config.yaml
n_layer: 8
routed_scale: 7.1
rope_fraction: 1.0
init_std_down: 0.0
optimizer: "soap_variant"
beta1: 0.95
beta2: 0.99
weight_decay: 0.041
final_lr_fraction: 0.0
doc_mask: true
Below are experts of layer 2 (counted from 0) of a mixture-of-experts language model. Rows are named router (the router's row for the expert), gate (a neuron's input weights, with its number), up (a neuron's input weights, with its number), down (a neuron's output weights, with its number) and show model dimensions 0-79. Each number is 500 + 50 x the weight over its row's rms, rounded and kept within 0 to 999. Numbers have three digits each.
Before each expert's rows: a language model's description of what the expert responds to; "raises" lists some tokens whose logits its average output raises strongly, later layers aside. This comes from a sample of Wikipedia text that the model never trained on.

# expert 10
Syllables after f / d. Name and word pieces like ell, d, ak, all, often after f, as in Goatf-ell, sat-ell-ite, St-ell-aria, with-d-raw.
raises: ",", "-", ".", " and", ";", "i"
router:517574451447399592533486490435591516448550553552408502492466504568473479521525424526519513484522420607396470554517427376517521568499433413475495474450476465424492538449437651517491575505458461508437447534523412510463558422473483465499450452
gate13:537624480462484552582506591511608530588399456474500512498454470476471509561508466534551581429471506417569556489501467513521472513532493512493540518550416469578573528503439508509531423411434474459524506537483476625446518613521448494454484505
up13:528494488487522474486464523546442550451494486417496473522574427465490451545453485519510542402484525499433488489496461560483585504507499488513478530532496417553503523477489515493583437474466471509564586456459471548474585472453421493547560490
down13:558521433502512511528520526545406542431431484536415493470485465568386569527542554584499497448482418492452576480549527462528487523568484526500433510490522411532496469514427504529514464499574479514525478626550484429483466455504444465584532479
gate14:528557521504512549522458476484515626441441518428597474534512511489491527412550522510451495614453519525506515505467535584558596508493568494486522520565656523544460478579498602555532493488597548549564515494516519517508533486478493603513463510
up14:522464438414550485550473554500581446489545494478536500366463439412532522503495469564510513428536562434560496374457503455505452534447449524530501588488491429411442452429450471527471471462429533542413409449377395532500523528519513471484506558
down14:468514462567451505504351509531508526432568576512445483492589537495497507501461513466549440530555539495498482523493499557481522605468436482595565460488533472563590456487456480414525581498448530561615481563393441505547511505434499607427533493
gate15:544510498460359486537489414500441351552437402517504495408546506437502516492523528446465515534446506549467472519500450563466534503484450504516525487501522533523515555477509544646514468527506550565460597497464493411537501594544396553514441521
up15:507492502449561496470556447524562534512562501519532449546445519575528511491465475573489500609523536498536442533485502437438544527464577585545455558437432515525475539479479452463538575496525472459578432542420463550472577459474537547496539458
down15:538546513591580561548425539431464398495534525452490530434472560556528500574491529433505501567505535487539525550536558487566607508465531422485511509454427488435476485495392503464497484462493532567576484603548522691542482435497532373560526532
gate16:582451471445484574522485502474518500459492531542421555538495428534534515635542474466508491557499507423529492505500466502486505538530524538494516503469483526491462473576564561502483515486481471495588409412519517566546480598454519507539523457
up16:553564519586542498566511428404538508470558443514461472572478589510451467528533532548511486563557435435573445434529591460445508437519506534384491524487448485480519538453472486587452554537508605424518530462429464509468552521396456508497578426
down16:503459447530504561574564519531479499428472523495472479513567484530520466527512450468483522547537525502453558554576533510406484487500493403517551494478491514459541594504417546559527453438463472445465434562476517524552531544531542512504531516
gate17:603489555422485413508443543555558425604545495543515464471467568484468532570516476530470438440515527552413582464525407581471486589514501675438583533500446578567574441511458495538569482485485439431489491519554480543483456505528460524516455526
up17:502499432555476488464555542545484547505388530452479493574506413535477497481408509481490592490462418443555521505544456428526462587511530437552448509471563477518572528533547498456524515534436536482576515434460402467555519424484492452554580482
down17:495512526515443445563559479506417473463557586506476525559449601538435509523486532405486450487459408520423524452543563515510542488491549470532465482500503532475515550412545509498659472430361479458508509465541479463544574452496440456469600380
gate18:494470404465602604503442550441386445471474505555423532425496431511492525531473568601444557550512498422531544573492486564479466478463492514502487475481550426572526560511463490576483450446441545468549544516479496557449484430540615475494416529
up18:466484561472537467465536483538474531491438512574516610552499561461482570512484518565545564438572507487456478478535409486548482501521493476555611549567547463469428551475457409474465466561482463530527502457488421534550460543501437516486563518
down18:552506519561476573518518494477514428432498455503524587441481410471404556487416555557442513607574480505665531512451493471443414436594544605445550491576503484529545514490503563545502525464507484374579512426478471562461509442523523520597499420
gate19:511441459481472508466531530511510475475585572547549546565512574550528436539566530469484514521511604512469629531520550614444596386531450417507537461533423500535423507554411443464517542506555535460564443465447511539512497463563463515488374513
up19:450458479470503478501481350526506463557434484473428474509472554479507486405511516470453438534530471452536446567608452470507496544494549483480547625545479544589539570433512496401421527479435506467518587493550524533409558458559430470539492600
down19:498440490569459470433519565418520505538509579482561384604487539419479493532545502528555438500406508456531431510545449484417459469638478503467593425370549509434457463473522486512521488520542517554519501431482497469502458526503500527462357421
gate20:508409513548452557420498536504512542484447488522546404447591472461621473426508418443499492545570492571455474494535504534471547548566531479554453479468457521594470522494534455510579508473516599490463492538554414476531440505521482559524462551
up20:459490462435579525541509534510522492445375496557455591539481476547406468466603464423479526432630487521436413464524467488466418539449515577461508493528443513431524483531499466463562435470538532469495503574479523404560386542466467591513528590
down20:484476468480506532402518417501447549497521416513507422538448483464588569454579502492558566497482524538585553496518518496428511580414535392441481519567548503538413536489465554440555572385464532504522561504553456499520463538489435509472462424
gate21:424482553483503458512467471537466466493553515475597571552505480568497522467542557451608476440468440557568519540472506523453463494520416514435512483437449497500507462452552544527475518513489535632590501533477504474509498473516538519466464593
up21:533538465484520461480396463492530522479557602409480499512514528435592464508494435538529498527553469418460508516524570463504407477462431467500479482568387502547554491483365515546398489467508499520406488484550544466635536513522502472447512463
down21:501474506520478425475578569447443495607503488516428535514540509425499490497475526449495562435476449457418561555581485548563485405566527463536493422561575529468465454504489502490495593501487520482482510580412414504474515524479440457510538463
gate22:571481473600547496493476531422491528551430310517415517521435466482479529491461495480460466422431499492408542547538495435533548473519560471567473464513499562530399563505393536465507541498451502500508523460533524504554490432478528546567524543
up22:455547422567525525606484553480418474522500530421494481477578508546523406494531568427552447520417564466549514470459462455478512585504511442498488428551504427380465477500493553564460454460411467494518509479498457450480551500487431541510560550
down22:408486502511560505534529430544498587468504527414497487557394549448552400547533481552537433444537455449489494453463513497503501475422432463502473519530540498449495544456405562511438455505471538564462550534526467470535480491526469523569540481
gate23:531549509410617507441386670480494495428513488571441547356527492447557466573465580482489595570491485462536489511551515528451496412503454550523481534512476482495496548555553458435476462514454370504503508581534510469475503474523472460397405520
up23:465573475542478496551563535636492519518539528563575572527520525584527495557465559508544462572488555472483566465439531562516495518516526499511458383458555423545472480491540517497438498482459557528544445562422493502509510473616453540531546430
down23:522566481481435490528434555477486470476513477486442461491411546482517502405477491567443462522486446492456522582481515547571459546571453537534433501437501432491499491528518430466473454557559452490474451478517431540448512607383533451523517521
gate24:472470511495475471428493486489486407525642521563403476479521520513531525450374492447539501470594542484545529494484484516473400489571531579502581500463462452505503485471495485498503583567488582397477422482499456512512531441509499518503485443
up24:421564511521500477448540418509550541520518547447378493380505566502474506497459594512514564636541584560491535457441519558594592441488526419496440586506484555418522497423448478561441415503488528505421534540555424443622561594488528508571517410
down24:549405480492510479439428505457509540478460484513597544512565502470473443508529551503465526551490543491586436422457567515462444538513478563534430436460488489528488495437590479492447537516502434404576518621502349560497507495488485365558570482
gate25:558457530441443544537506476467594466451476505441549488624600455507556518531464503527492518459516459418527515487462459472524423466530446444493541465529481396470417500457505484499576486437563558439526592454470600525450502571480478458527650545
up25:493471495525452551590475637521578518408516479509489412439491455550433484434531581515497538469479544542400637516414398498480405516571418445512510495496442509496439398540474472470563452508514493522547557478478380592421526462556584543554563579
down25:510552549549539537537488482576562510465523480504457439540467543556572440503485442449571538539550431453511487580470487469410524518441502371509530466550579489498407502520487445475568486553454428398437523472453532478466476496471477498507468564
gate26:414431547549473540476614507482432500492545524508535463434521493532584583541550414521538538431468506459486457450474500451481526589462515518452486540554382495546557501450425557485619456550550541546546573527445470509504558581484534536522404439
up26:485527569480541471457550540487518488551481462561545470338455484526428522453513486435462551519470508454507459479533479453483473517490540483479470474517483593539474520485531408455391409562515508528524415493467392490483460586531588444503559537
down26:554469454639553449368502490478527534554441438574537542489434434572549480472487511451549543530470484516517435448557479507578513387497504406503534442497533489460510514551536510608524513580490500450522495458602496440517447435480480537485567505
gate27:542551500456440537591535470483434494520617472524425456515583587458496483601449443572417448459502443547531555501542616543542532550486521475446437472474472485549492510482398526492454460572513513557474491474505469434525537490492542477530520470
up27:494544430455472555532443524469454492552520487510504518525469491459555558535495505546455444453442512511452496562573494514503421546474528535429512549523493458473571606470568486526556461517462517490456428492472539430398486626493493465461551535
down27:534494525546580422454464426453552543475493544490563534356406458477494464497441508508476549439523529488490566441538471432565546396434589345547531528566520533533455532573490509561508483468482559480385432543533493550525540472462469538552515616
gate28:515569495509480502451511464514495482524475523478510647505543468469615534563419499418473512585471415391545485533543509541517508514526513567591507477494518344554513556560454468490514530465423523434544563441471550523495563509550524533608484478
up28:516512473453466468397565435428550439509475617446480600436528523444512414497484463459504549553547391417548494538499488498467377502502530537515531436532480380479531547547467537429462490500429518475533548361500501549491482467519514543483416550
down28:507438520367578575401511502463505616544508545461436555488498429591463509538479448377461503530540440538472480529496547605454493505572484560480513581509525482454501564474391597543542528544456447485466450489545471536427454494497452587403480589
gate29:543414507520543495552490489519430463461613479458498516534558596540471502431511496572479562482564504474457469454494502505571578510512487597465599490522493519505370528428466541556500542417420507497437509477620553546460508393401536471460517518
up29:548470467385528497514422541594530479448589509437499437461489495524514543487409542551582471470526496443507434558511546481444493551493496536435505522518473487478503527400481504427607497462474557484411521505539425498517598529468519469423464458
down29:501444506455514483572515559548459499540427525447564534454432411501564493550473634512468558482581499512563523507394446430498454455468598457523448557496535534348478491531429543573421453466494502537430590469498517475453430520487452530438460554
gate30:443463512601418483473488522554526570466544514480548519558442431521499544491491541470432477418493459536482520447550503649436519523541435483510516587460457550470481495495503569464501455439465525455588527435497492565485469504501519508534450463
up30:455424514612449473556556424454470545421569482512526476525525495595506610515532599439475415519455591520517482474520421497498368542521424436487508424526365445478465435548423537545476513435455571477492520478462474577523487548519476494574460444
down30:575535557477517511494560417490558497518525492489445529475523494511492439576487545403417520464513531467493523512500434467433449514400432452504501444500522427438522462495507506443533607420516551486520506613566420509452429448502504587522431433

# expert 20
Mid-word consonant clusters. Inner word pieces like qu, x, sh, uk, ail, ator in names and technical words, as in Gas-qu-et, Combin-ator-ics, equ-ipment.
raises: ",", "-", ".", " and", "i", "es"
router:595485599454556414470463524535535448515625438449489585540539467448580470510498562483504440382520544515475435463446539503482508610451567441556467502470468473475493484476509554441428541448525503496434505534513479403537555492456481491506504484
gate0:497488384541522488495508453437501471481552504454522529547558444556428597559520406546557538532590551584483472499501509560553548549377593521579559541470479503587435558567530506512569566515501510505539513549402465484394564402472465413445478583
up0:553468495467438471469521459489405596470526489467484528528579458487464512513502480506440470606465510475523546542498475515532602447474460525550493491600442500547475491548499557495512555513530532507377509429475515387512504502536429435559462537
down0:512528550534431527537538525590487599513460506505452515486542415488519513393518500595484536523544528505487504492547571494466510408457434529581491504524454526398489399496442469461471563523437454526522482480456503437500469510620457545483527501
gate1:431508530526518555503484478509454500549423458511490514620506519492548583457476469495551516480427489515575644497483560553448493410487578458599487481521480521493429493521480466569448528583589450457501396529495483518443538479584509572508601514
up1:540468497424485396534513486417526616475465544563426488564547478534545402491514580605480507497497521469461541465530497380503505535515558493423475512501444483496523467477524506432531529522407455526433507560405500437497483577509487519576521542
down1:534498502497452459487449491494561580480465513526473533507529467512414524457449431452456440523488505515520521506390512592516509509548392483528500532511504500539494493571483528507553509493499521478514491560492473448561484480491467487444569468
gate2:528502444512497451532401466536518468478502536523527470639491463410516613513418496580492534425440473560454447453552503511520533403517535511469469468549517564478524494518550557519439449433491572413436427534442539546535485470509566553585534529
up2:449490578482487565465475511556548633530562433450522498482519506512632472515508547437412544636471523541532465556491457431613468466510534425534562472464446484455522471518616431526582530393505437548494479618526388515414577546500569440461564546
down2:494438454526410442514445479463555487540537479459598473513502554431550492494415430402495422458556472462515468546471522574577516510485437503473551520477571507479525523438506538493524487461508517521435477596439505461543477579534506483437553492
gate3:532435516502458522426557444511478445482505648430499534480536496527603420525470511391500488504513502448507501520509587507504456450424459532426566496513484462450487481585430524523499539566425523536505519548486446420496555522489417530507531564
up3:592556395563509474504488456489462493437397535465481600556515504448475480427563461473480544418455466491464377444407546520470496471513497497532476506527402534450430570464522531496411544579562415595457555524544503493463576480528422546583504530
down3:419464487430439468524510454554438402509518599513550549456548412525605522397497468459504521506493451497386482513515479474538562461546445513519471554495532436426424499430469585514483503496517423590439477509442491460479494518571541496553508552
gate4:448526539529535541414482519574496467552488499474405497520529465433496549576440544597525440477550467503402586485569513520477522435506459422437415480548493465415498520490567499485537516536499457497484480518372519464433513589479486495478499575
up4:458580532497463499480472464521428542424526519593411531501505515443520565519510529510385507463546539484603439469514507587454512566449532517413571565558463441555538495478447558468561557517444531445525480464494500492417468498499464486533481492
down4:533491543511479442451534491472503584534516516527436615482481457478506434496584464489420484526498461513514550412489445464425558576468519538483455572475546466458522457532484547468488518576578455473528507515471449465516485550544528462635455567
gate5:561484495533486529580434528431491462562544485521494526390544531551537484589478532447458599625525510490521440526400537516425500431534523494482496444681449509550473523490428553516451499572494480421505518482456518529536455529536449523536512463
up5:492533503395459565606595510535472485469514435577472458503530486538481405544388548523496507511544535521460475367449453458534474473467562502466460440473537516496482454469396515490511483538514569497511473575582449473455482492575464561476584523
down5:415535472629483580508513425581480492524516392561521488430529508493503466526427453537540496544487508514551474534582510452380431505444481453425529570592605401563514533467571537493427434500556506577465490572470573496509599576445544439535496431
gate6:458545489517418451454478471518512514467543489503505621548515526476471531445402453497541370497523514467501515437477503631479444473494506543530528578463538506532480554573562474508472483397513460470476449561448538511476396327502531475498436556
up6:569428511482547520556604494395550447445440493538508435493471565451618482616581439516527530566539520530431444538478448466503556478464528489479521547515431640480610466505425483563391524492492544591611623591479481521604562524459532497427465525
down6:517506519525453415500534521642474485478452485469448487445555573569553450476510503501514434450530516463433551569520513456465488459519567529569433563539549567468573520495549451483459423387464502549464553462424492445475534438475627467445511492
gate7:464580540501440559531483537538455441391511586442501424538512567475502498474531507472458421491500487529483441494560574437518518502418478531518538452460528466532550505483560552488485513504481471464607506570438576499503410572419554503479434454
up7:437407541523447464401471494496528561586464481559472595455496487554479518452522446467478552632498537471540493469491486515488497449451482466519499431539401538479497563512441514514440509546595568536482514483413457460541542558547495456449524540
down7:449470515522434476502428436544571487452580435598595455446435499474433465546372542486448510488569485587490492520408475575575512541448570493455444494432540591427480521577552568464522490512451532461445482520452381463574498469488427533513484459
gate8:562434582475489550570410509478442536487508511531546485521581513473474446572517469477594499493474513495513540570505478455428487456411463461539551425466585563617520440612489454593575505449542532585527438447462554440468448523502526568475498529
up8:489619508465555482477568468549597512429500507458501454411430514514483558446574584532513483468443519635536551503603417387464449554413457473475483528607501464410504410462596512428445465424434523521376464551519425448546460552504553443493494543
down8:509442466529393528511590438512489425456481573614492444501539507524593511410492447517500416512541551438507540556417453495528466483511525559485476539476442510452549475469462589591482499528512559380535460500483565484514467524570468526555548528
gate9:536533547395550523503510456463526479582516437527458560519481469461537524526570473394486491561536490477463526568473539517522431546569598428452526535575513490412452489518546443501574568474450413535519463575412531447449438604575575542508519515
up9:482508426483480583501612510534468481537465572416583567510478365499507522543417505429517562526413502577529448481480467547484512449528440452516514435489437470556564510504595510512490535489541477591597524440523456569516472509510479526519596515
down9:537569457539530519556468581544510498530478449486515476580509495480494534498454454523503551427489549463528379488516466546436417502600371471554509497582485491499539542459554406449519583391534510535511426586493449507500535511520511526461552486
gate10:493628391476409496484461441466554470509581519490481498439472483479565578507468435605448550416446507436570452474436565495513538519455530575576493498520511404634497540493524457475491617506514524464610481505524511551507575554577515465441524551
up10:533467563530537560519416522555463486608497471491548486489476459537533482399625492504542543525433484423525504560497512338414540545523534560552473522451538471464509463502552497477510394512497382520453485493413530552469494430489544523420509451
down10:439405442477611552512500453405484466493429535558539527566495467486501459583458458593505506504554449552480483401471545538422537466516554474475473499572513605439366481508508632573454490547495495494498543398446457507481526517408556485405497454
gate11:504597568576417549449513495549481461534505505650501551498457592619615465529418440553485527456518425486499507467529457447480551500372498532474483413599557396590519458428509507425485518437510484475505499506491522452463515451436351523489478551
up11:522588498559460492455569482467503435564519500453559407476521484439531450510412464492437565552491440560447472513569449414599503423386430560497559496522521525533512518475485511483497504459518571527429464494564538520493512513482527488513501474
down11:487671475604552509527502436489410453457494567486428528514533428528492511516443505591469585507517502504577533378553496465541523533546479619586572439493494467455401486453441529426524584445434542479556476507563496384450571544499549525494478491
gate12:495584505468467430480516447500549458497592431377569536474569526469441504489565509510511544455418447547567549542482507495489543637385440492530517583475493494445567510468506515520541502501475489517467473496499474528513572433487568428517445493
up12:535536570438544476571506444453525438450510438496481564493540507579463537454570431488544504663584455543538488490535469500481435470404477544599501457440371497506455462526477473459510553578539473566503583574451449552516473431620445456532604443
down12:470391497487466574494451404452522448428638467388569504435469518511477574446551455502493490530405509586553482463413544551476498514415554502528539491537507576519495516515497499481553524460574510493452543467391577477573441469522375453531483501
gate13:545481390512435468424428574547497603486491520487531616471551548500610447439592500548472545502487591500481595376486529594413607515602554473566428503430538451496475534496566460506447440507534493457595566419575557448512422433525561506592530555
up13:420511480497525528473475423554540435528512517480500592454433419501529559423624466509558450503519434446563513523515502487435410440577484499524555485504540476464552467499563457439424541549534496529461484580537502484530621528539605460446382492
down13:460462561603537566577482486413476507482528519522512466495417543455465546462489508444503566517550429425571543527452498470514423504475529473463470482508503441497565530508508454452481551422375437500491485453492417490503488490531488431469474520
gate14:574470504505495465447428477487492493463460524567540455544499575548396541466436457470447469541535504542528511417483531452569369542459461574496658507456499479497509566514509536446496540444526474532488559482342495531541469507521489435518469465
up14:553537489544527431431515530434454488501440521569444477466553654404485569503562411417469561473432488553471424485386572493474479514445530502445556502495529375513493544554574481444495587540513492461459526534493536460543549493534580424567511429
down14:465511507525582550484552486493377474479471535457589525494550535572585519532515402481501525553431475473517507452488509485477471453439648489506328424455528583570545480468534423509483558574523371495559478526504503494470481553574518432460413521
gate15:447573515576493520558454434452439496495482536449567424478415496470498527461515507503374536462518465378424507464527511522596416379379527557520453610437475569483568491388522463545558431471590546499584491518407455471522408516543590553511438524
up15:526581447476495604472525454575582471556475556558492507489556510465408509504516512499596561466542538588537501531532451503490521420411557582546487460586471490524446494450500493577510493502552554489555522485435486523398483496472535550421565550
down15:428454454470572534456550541516598581528451391506546495608444457495509566446580589495474514479550537534446434512426566600536540431459502436424398548470397523547421527488530510452494435471427350546500472462514539557419543487514476562485495535
gate16:531438475534474521579509512475502508470461548516571408389424576556466463453538516513395649495509579543493470505506470471484584491567488500520553583472510451436486510510481484480468533458448514546494544528552522497497507432495412487484579458
up16:468517449544499415498518511501478574530480456466463455398556559469471466503455520518545501499508567588507417499607415457477462599526579502371556504493472497529506482517511539513510538450509409488544586534486469468548418372528418461483488490
down16:452403521523439458452435495519546453480505628507480505512548486532388532524572614488499482570496506471478448347469473459498533499559421524570509545486446491495532497538483452500424531540511553548526549530504485490557544538559493452452441516
gate17:533454512514505451551452461574525468487533485534574474511555483540458533552535488386469571487615573481498540446556402521575426472509518478417436425496542469531477446535467496429534589537417547484484649523497557484510528415569588469466525555
up17:531481539538421519528490445488515574510500565437575558516508411547421584538592512619514490470496505531476490456522472476547571480458528477498492463494462484524478624486506474560457478371548534495489547528634504517523624438430537598439595559
down17:474488504489519532444524519471620509508524530561505518558523430564547527498444499470497538529548471493459453600552451557581432586489485559491507437580476542457474531468519572510425597438510439507375494432490508455428524631600543536482475468

# expert 14
Rare-name pieces, j/y. Word pieces in transliterated or foreign names, especially j, ay, ey, ah, as in Kyo-j-i, Haray-j-an, plus prime marks in coordinates.
raises: "-", ",", ".", "an", " and"
router:547494537432508475475463525603518509530517488508544518515459464485574524549492575476415576480451557503424461472561525488512581510458447465459604566455529519447490474496400595487556453456428467493474419506461532508496481495536455599427448528
gate0:446573522491552555568537553595506520473483424501488482518544547480425546623486487550506449435477562466549468437490412537600468489574525514513484503454496485496482557492494390460424455518514521494556421436492506397495475460541423610487560463
up0:574493543558594463545501475512481493442478519595451490512438487470517455453459447630365431453517486498479504469457570443481477538455507465479405475527488479451477423501501472624549623495429523445570444482491493575500511583488598447481478528
down0:602566510471525526447558563601497496384511523541453505513545451540571551520493616558453417545459403501468548427637515473467492481490657529505563545557469502431494483480547479529468504589429449437590536512551550509508383449436503544565483610
gate1:533504488469596429536584560459453472451522519410521479484517537598462463474484448502476542512425535482411533469521496494482428467515482474511512512576491540472390480570397490566475557667598529418475589599494528404443502488566573584526601528
up1:470491483418473438507492562449593455423468546436504558587608478512509520533503590471490501448453512461489441560500430516523505611456561479520548554465498528495522467540518579528452462487439571430464533497559521474550555519513428462486480525
down1:509466458554577507510489515483411517425556530481504500464446484549463533558511460480488490587458555526537546528501516595618559473460448483546551559543523513393505507484554599441423599499580459458458538493486613478413406485514489574519491457
gate2:518586567622446491447535552488520434568452507463533506591438593489397503526566398533532474542558520468437503460519488394589459543499491488521561473506525444461503357573520515575638498539488540493557432496496552522467465526535531498509466481
up2:448451493530473505535506501462507443483481431451417503501407456522430555513562478572505452588556557459527460430439515579506502587528443561520481419589382565466569513514455454487539543514468531460468491424540487623498500452537555584478414518
down2:456455483484465452387412497492543531468433453571495457430491542429524489491484409525500540532503494536484488550536448399508558591513457473472453535518532405494451509466453437502434488465555518560495375402450510479470617542525544510573490477
gate3:517523547458403439542497484436449499444558550462455510523475551516436574442525477485489479573492550552517429554564468545558436498573478526483488471479487482559509527502525513467516456538445562535509536468440539438449454527456401503508522507
up3:550474458562456481445500542538539499481522473578599509485475513567462475482543497476549530499594507628527453524506510412535547514465495499515581507470494504527389488492481475474550464619514467488510453503532572469504492436588538499406504478
down3:462456528561520430485402587496545547465471483449476500558562450497465445485483480548521468459468524537487467535514468516524430485538492528571571504494597558500433504530450616422447506562546501490556549516498479518511449425447490540506404565
gate4:507482509537440440572481516498453495460504484542470498558500574524475484504451435478520485458590532366578583509467532464450444454463470503604595502550551536502448511519594531562517459505510493516516530454478495581629525493470486554536539481
up4:498522495490534342520481484452551452519413529533537484491564518461529525543494496555501554449567554508538553592475531549384420443470453456515549458481491481518521554465570570552514475511429425461567483536444597596507525500441454469579472457
down4:545477471427459456603497568601491551382501530522465487475406460482489470495456556512491499522504541559610477450553534519561503461480554497445529544511476490521561494509447642493550535484479496524417447568508517527545509508468521518480458502
gate5:475415607420573438430435509393474470429486484422526474527423542438476420561415591548580418441430446481401493468493441458489471550569503488478487461474465504451533485520582430521454416460527531471440464499474507549447472484495490473491514496
up5:456533465629531557457479422448512507517551576472396508467476453532593527580521506418523522545574464536503497533517501505504477421515542584606544518587503499464492521528534563516487503575482485539561453448406518518438475433429593457560471483
down5:554466494512571475548496482518393554392463550514494538494520557442479505534459499547356546543517516451413489493564498490535511471468426539466469525597390611481539466475598399432534578477461459545544503526404448476516594449559449475492521515
gate6:539455500510509475512438445549473446457526471500448422419588481494555397351433519472542447523547483511512463400542609482515470585559493474460555482472564627576526451458470598525552475576545549578534549494509488431472501472511528525468569483
up6:439437629488495572486524429502484546489454538537547561544479571426426559602507501432472445549500481655494591461491458429522534479448373532590559621466440523448507450515521553443492502584542571486571574511548509536550500441487444543416501520
down6:463481471452441474500485490488431448430492460491472496572607423357541532546471486500528434533563500551560523516501512566467436543482479548486532438385492407476535519463549503526445328525537450521482552541503526439457450386502526466395452498
gate7:508552570481441469521448501524486513549460554524508460427524500492503389563479536468555468524478508517481481486444440472470501481522515506452465506414519610568531546466517433477632473484522424503593409524591537484471460533446525459451485601
up7:445372482442542427415504507461470433401475532436501472559478446511479494496441559548450437452508525488499457517542586542479422638470469492594489546552487469498481512464500478460600460524487439572474447555457554356510565473469475383471541490
down7:500562459520469427521459505440575553539557499519508544495541515557498454520512529557537564484507535480428493537463567451475561413481510483414515506458475577513415543427514499462423474488571466511490459524592560450412502522461577496469460508
gate8:482495526423445419501510624546624475517503470503556458545589466543504509406493579451456518452534588589513474453494533498476522514546459599414466494541543582445530473564518518528516545455482482575438549519473508448480483517557507478486594451
up8:571495545351508522419413438560585513522519463467500456529601540517572508552521584444509425519495432463459573563452455452437515556458474530431502452525553531464476469466499423406480525497544423560535509514427572504501569435461438395616509571
down8:477513479614494545481479563576527546449501560509515421460516488623556496514503517534507522495510509450533478590598472495358549567471546543426512458447555582491493617551495475550425428458478503460505486449528502528561521518479546495488392448
gate9:471473492537478487494538484484426450490438456516487564405605542464529413434529442510511416554535481481534533491561503508512478421514544468475598512496472561472551553536510515499580491558537580557507493438503488472434524540525462428539484465
up9:536448545559469482469590462439503589420466398549463434425449477442576452491515440512471502568426556521617591467485508508425495506500504495438503493574443575449597533469496512565506434488489580529564479485504449557479430570489515468536488455
down9:568523528482470477445479534546446572488471474513529546525527456491471502502461564445411528458483554458434453446481514481439490486540567459514474518513450539544562500540491500513543535521517546568399539433491419569455557517532648523471534476
gate10:464417497530536526469454521428443463482489433492501419439440461486513506504449350560485511455503484490446546638581492539523453485477529578417480452546611566438455431488549520505578514356558506539469556593450487488499592538503580561533468593
up10:425483487443518449533542566521529481429515498532447488556468505546518512472541498419541484357496515498503484489448394582473509539565504487591444534505556513463538450514388474450458484486526507470447526560614574549482483538529481533520545530
down10:495525432450469407520510485411555563525387429457509417462461540514559521460487574495423506553516537534498487460410526481463502467484479479481506493474521499467535486470365547511538507477558565541479503490524561554546499548511523530458567633
gate11:463515490463505516462488546540497496500552496506491459465487560548541441504522518477556517518564399387492445512516540509522532472426426467545407452457448593573483488396561504526497422556489443503548501395539543599517558454468567503512475503
up11:467619530586519580518473397540515507472524546539555604587455327540455545444443441535525551457504549567479534471429469561469555465474502376436458508546469476479437517566490463514474522438554448580554542481486570538381517501512603454474487597
down11:532506572474630493500510590505493522513401502495605467495531480442475521425492506477505470522445522548471557470496494524488514457572589484452492500461559468500591580545530582584500467449492442516512509440488436475500488519523451557388540519
gate12:453498462501467462516420504473454532536641550559521529491490551590495428343555482440577588354410515461507491516396560488466535481435498513526555518581486536476469517502543439452468465529512617494433597511528461602509525483488490477435514485
up12:513445537524405477450625524532456531538507482461555484382482483543509477552473588490584580422411532428459473575410466548491492526531510559527536481528432590410475502490535430430438464503471476468507477589505502538500471540477507498533525523
down12:452496460462584463372453525547518466410508512581571491485459467493476520519549455461482481483499463399522513484574598508507422453606575457430435484502486497543479561492510512462326551517367465548534535551551394438472529527506514488521529450
gate13:480435526466477499522501406495488479546416511521475517503510488480511521511470449494531423493497427512465492505542431502500461437526476460532586362421559507511457508562553501474535475589499532482528512450603573630509507485452534347479442398
up13:443448501376488548506447502490508567481468411395503506577516445437420551520497571514492524429509542436554582531528479510529479524512462474558484559440480523452435554523465534584502588438428543532517491481546520542566561503542425451513430507
down13:452452433424535403482481455484515466512588511453547433450523546538494545537564568485448600560526507449462599469484485494528443597509498426527491427450526559529523493420554482551524625498464550484474462644516476449427479485542422450556459550
gate14:571506448536541546578542501526524488526528449500487431501493435559435562504536491558531516459441455494554483569469513541491586369501481463507540454523425567556555416618389426476615517529535430559528493495511502536457545555458510420541497452
up14:507482506492513525496600603491527437480470476498503507486415540549515444544559477536440433465508547526559405530475410548481587385473387509570493399515492587501540490543403475520519553518439562510525574489442501549527462455522543487601373412
down14:483376475572582393509485510574484525528435494594529492454536403440409481592535591549549525505447476505489548467500498509492463409392500459479447475455407457583473469448464466529548539523496539478489519486546474388496512576436509388473467484
gate15:479518477583538441445417441470509466451470448468480530586561434518444512537526520473520536516499503570471542478513496420451474455462573491429503557503419469502509531469486488571471504417494376544470484525458527475630475521437498498541563379
up15:524411466414478541561468490567520443455580476570456433495541469465526473525486464490520505517546524468496467502442504484567489534533484538467487436450580603518458540531512504427508525546463568455586483463606462563480444562483585473447438468
down15:525470557470470550547468487592555484546448542503533473549559492526536539477444536504463411464613486412363617553455471408506478581566510551507503609477555532447465604515565445550480558514597562491479486531537509456345482449498594483436464481
gate16:590584556579486472606505509471445526530475483492543500561593446517563537480336447377539500550494495508478468429501619472510577538547471524474493479521498437561426581446472585599517477591535516407522465469481441484500532546506515483559471521
up16:470445533589610523442404461530523544477584416527459479426519434488427557596560453483478486556509462481457502443496395470488451491429357548520522492459538515507516406426466510398611422474527436478483503558485579504553488493621398482560523342
down16:433490506556494503563461412545447415512464462469551562540497371475464635494403462547604433548467529513507480464537536529470494445509469550577443489465540524374509462486492522550525425556492485448552499412459537521521473511454568463608553439
gate17:510560576535534489546542483536585500534546445439518478546422531542478445539532461486549404531455505514475463441467522543498438455465524454493474429524545508556463573525419400506495581459470608548582532569552518562500521471471507524617550489
up17:521501457459560441431476553404461543482568555463446460504517507454541402490496533512524474532556540528483454477542543536497463431542495475547446371498505535475469522515527483534468459596515570527484498577453457552536464470462505526513500469
down17:586514490510517550437482444506489476510451461559511461511545399432510596447446489487535471513573520392476377505443500525498464528523557424470454480563457451517487456519566386560494510485485417469525494509529400488464523559460527532464568573